Below are experts of layer 10 (counted from 0) of a mixture-of-experts language model. Rows are named router (the router's row for the expert) and show model dimensions 560-639. Each number is 500 + 50 x the weight over its row's rms, rounded and kept within 0 to 999. Numbers have three digits each.
After each expert's rows: a language model's description of what the expert responds to. This comes from a sample of Wikipedia text that the model never trained on.

# expert 20
router:527476464488463548464432460501482534550559414515539552493489509556558542490350452527639436480417550560519431423474495515384535485548464476501356420567499477487547475447447509511534487580427532416492481505556538442554533479513447485469485446
First word piece of a capitalized name or word starting a new phrase, such as John, Dan, Mol(ly), Fel(dberg), Pol(ar).

# expert 4
router:505473561453443613460452513464462434502534469565592565484573557552487566483560465468518484486468558471546463576495479463554453565544561465536444549488513524515502442497580489492524481413524571407503463507521566497457485497561468501408546575
Middle word pieces such as Pl-ast-ic and Sc-orp-ion, plus role and kinship nouns like father, director, daughter and president.

# expert 10
router:434437515462481518439489614452492422486520445472577570534488600528505500453494542489483582428536583529418545543491513490543445486538479523500411477470483445404478535452522483483462592455401595499518593471562542480540492538507376520511675475
Final pieces of place and family names such as -ville, -burg, -berg, -ton and -de, often in tables like Hous-ton or Sköv-de.

# expert 14
router:510493554461490529475551518490503554416589442351484477496524597450406573527463500573526369563456398543473506542442459492459487486467525457470391470400466565477500470513563478563551499536446543458545499427550513506550536556450440426487503473
Hyphens, opening parentheses and quotes, line breaks, and word-initial prefixes such as un-, dis-, re-, inter- in unemployment.

# expert 22
router:429397444524501580484419539467569490540485450552533532438560639587477523429498475478546495420547578496540517435565502464582538506510548395440406542596514446521540526366589462531529488447466534482534524478536614484421609525595498552490533492
Table column headers and field labels such as Rank, Score, Date and Family, plus section-heading words like See, History and career.

# expert 12
router:571465518530479479487542520459489427417464386492581575552488633533512554426564549541520439423452480498432562437402568323555414480555514530431494465461458489401600432438460483480510496413477545537507469528546637499411527503591497391451578449
Nationality or language adjectives such as American, German, Mexican in descriptions of people and works; also table pipes and colons after field labels.

# expert 19
router:498495521392548531528443465475512487454470431658464462600468587510538584526473404514529451432413379457477465496499483416463435522465539418566424416597536463415519465472598511478490485441448517510601461541543517461421648564474474439467525449
Articles and possessives the, a, an, his, their, its, and words right after them like new, first, early.

# expert 8
router:427425419431485575401458571537453424515602420575510490510541460490437540407469490442501508491463500519512386434487596508484452448530506452490405521615504430449475516422573507500470494507494564489439541469518528460486519474495529468475665474
Middle and ending pieces of ordinary words split into subwords, such as -ical, -ic, -ed, -ing in Artistic, heritage, branded.

# expert 16
router:455501482524512600479534470527494470421585385492519526486547602483565592595440438528472608443510469523472500563519578542581516490496550432401500581493472551480532468484508512473487451530484544499524459467514537631503387519497522428528526531
First one or two letters of a word split into pieces, such as p in p-iston, H in Hy-poaesthesia, Pl in Pl-ot.

# expert 31
router:400384570450451569482532518450582434445544488452493578540429498564523588426542468460529467471501496547563430439569484502452422520545484515490441474471540474546559505419475438520452568502389597437479488489516505567482634563582532511469509506
Table pipes, separator rows, list dashes and bullets, colons after field labels, and semicolons in tables and reference lists.

# expert 27
router:474470566426497579457489566511431523531524517579548549526497527522618570519521520517556494444458497552519515574438446503555524480515644469523453508539532430407507544515572455553535491501452525445426486400531451445507477573474507415440492487
Opening fragments of longer words split into pieces, often after un or a hyphen, such as ev, acc, qu, conv, un-ve-iled.

# expert 7
router:520454469432479492462516542441516423561439412424551584466583474515538455416508384555567491469505564474471470466470604457595492507568536483548560540483476539353534533480504492531441528444463514475442528463601504541571441493562492496372595503
Closing ), ], }, and quote marks, plus numbers in table cells such as scores, times and dates; also taxon-name endings.

# expert 30
router:503483452478555507490507521466457495424455455481526561506494582525497511540524457565509469503480433602525526557505459458546461541463570433525453507451483526569510507466548413582412540466435483506537434472503548496470541488473458440510533518
Line breaks ending table rows or paragraphs, plus short pieces such as co, no and capital A at a word start, as in co-hosted.

# expert 29
router:485402451475552609430464512425415430424566456452573453494454503479466467532477472558549597532520526557609504478512446521520484513482501534491454544560377455474514527427514535527552577467342608414463638582484533488448474471578520519540473501
Measurement units after numbers such as km, mi, %, kg, equals signs closing section headings, and words like located, designed.

# expert 21
router:416452375470549454423438488420458508497602470485524505427576552514489557597511547509483458514541460502525411547523475408538429548494473488446393492410498443498531495426460451564462494484474468474589511511531480491500437501547480517461519501
Paragraph breaks, list dashes, and first pieces of headings or infobox labels, such as Singles, Builder, Total, Species, Genus.

# expert 25
router:433426596433493540464486571436511465437577454415497515471496484528508450476531551567475552477417494538541463471401557486458525445510580484480493535528469449494531504469465530566501472531449512536497520415520496520463630482554459504496506501
Prepositions after nouns or verbs, especially of in "Order of", and for, with, as, by, under and among.

# expert 3
router:514460431386562517421488473499524498520469454469496504446548519605514575598456466644567507513633487559538441510436484536550493609570534516484573491436522511455496504549520452558461498510409497407534467512525533443443459616502502407528515487
Subordinators and determiners such as that, which, where, because, this; also first pieces of place names after in/at, such as Cal(cutta), Long Island.

# expert 2
router:509437473468353464547576427484546518456462458524642481512630569488467542555422526555446433456514565463453480409481483428457493508539553426597482565429452410448534560453576478512399529520492608508600604495558527514588472555500461558445626511
Surnames and their inner word pieces after a given name in credits, cast and results lists, such as Smith, Jones, Stafford, Pressman.

# expert 17
router:419444384532459476511526494436605509538585462541521495510546576522373511402474532485456473442519445492481481496457447517554486461546516532412386555508478512542621523473577506525442458419459593428532521473536517532505444519536440542448550531
Final words of proper names for titles, venues and institutions, such as Records, Festival, School, Street, Breakfast Club.

# expert 1
router:487449452474478533466507558504506468490552484548466529551551470546540556474497533507527456483439420520539456499436508407512469539632518529508394451532449484503506433411444531491517441477512506477460548498515539440500470541526533563363453435
Middle pieces of personal and place names such as Ru-mel-ia and Ze-yn-ep, full first names like Albert, and the second = in ==See also==.

# expert 15
router:555418510408517578471468532515492539512457465579494517575493442452414524498482509520535372494402581571542480540461478494477473563546487550463405511463484456571509485409594482496525416465484480414475432473484479536551522535535443430497467461
Numerals in scores, dates, records, measurements and statistics tables, such as 18, 19, 20–0, 1,200; also number words like several, four.

# expert 13
router:464416636486508526545512552457443479498496476430480580560508486498396493482543568542500526489501541553490527428498531449544493501559506498575485452513486522487512534491451517492515406456420493522597530536600532486483594513518487406502511407
Sentence-initial subject pronouns he, she, they and who, the first = of == headings, and name pieces like -jo, -ta, -ala.

# expert 11
router:466495498567514443519500513449515444531554505560524429452500573485430571427380483483526588456558515573489495419503502548430451396634611543544495483518563429570531507484439487556399457418471536520456500457568516414426498500526450394465542484
Lead bytes of Cyrillic, Greek, accented or other non-Latin characters, plus quantifier words like more, other, some, many, two.

# expert 26
router:429500521529503585478464499425485515509538420495538519597434479468565478530545457508491499449453557529540445506420492360523415551549580515522537473541472445459525479448451391512625468499451492488514526465492557523606615490484471569508537540
Connecting words between phrases, mainly in, and, to, by, from, as in ranges like November 2017 to February 2018.

# expert 6
router:425436550436478533421489511495471416527506441541523543494460544532514518426565500487505430423577507504560498520454477537448465519501508509616410611495588575506566527467566422483516464512506587478476563487502578517386517543551491486478488430
Digit pieces inside decimal coordinates, plus table pipes, percent signs, degree and minute marks and semicolons in numeric statistics tables.

# expert 28
router:510411548512436534466540576505475508495507519469532463507491420562522487508613567520570453520534609522549527459448515416441454532523572620530434376520401474481532461449503498521535522424492460485599447532480486570457541537530423507481511444
Possessive apostrophes as in Men's and governor's, month names in dates like 17 September, and syllable pieces like ti and ci.

# expert 24
router:432486517446492576526391419514513401489546488533607428475473531561506513562487530480518532404374523477528469459469550519477400473465471486451395493478475503484523469484546487556452547554424522431449568475562578521475451574503455493511568437
Past-tense verbs right after a person's name or he in biographies, such as won, moved, signed, married, remained, took.

# expert 18
router:495463427485491532424481600499434509457591435473508506501471530471476579498454548548481507471463582538552514530495545470471555548474526573541458558485422505475566464461549544528467460471416528421545452471550637406462475519526481525547570489
Topical nouns and noun endings after the, a or his, such as role, development, research, film, battle, communication, touchdown.

# expert 9
router:504431536498416494495449462461614454532516476587546526553403552530551499520433542550574431481443519463420476497456492472550541538495535484536510600536473480566504491410497517527478538550451523526545481512563587456548514546610480498525486488
Auxiliaries and copulas after a subject or relative pronoun, such as is, was, be, has, been, can; also plural -s and adverb -ly endings.

# expert 5
router:395505481492467519486524583521442379445508467565543573468537438526453477386508493544572520424555455417497548543491439411499469485548573444491470483521492426479549481446523538515510501425486466452479501440574526475468550512531464430514515464
Sentence-final and decimal periods plus capital letters inside abbreviations and codes, such as U.S.A., S.D. Cal., US, GTE.

# expert 23
router:467492478453485555494474519419486491523515435421490547612467542512527458398567503532594593475486449553478499519445487451513479596602581550521419559476486500493507492444567513566416491384466531467517585522536494517506401533515474498479536473
Commas and clause-ending nouns, especially states, countries and cities after "in" or a city name, like Texas, California, century.

# expert 0
router:516503443492434503509444506388414505467533462545642552457502509582472507536492519508498520482476603499488461432498555500542445473556448528538450542554558501496521525483539469557508528466396592468573566566527539562516511529521487482484573496
Head nouns and adjectives for teams, states and institutions in sports and political text, such as national team, state title, League, University, it.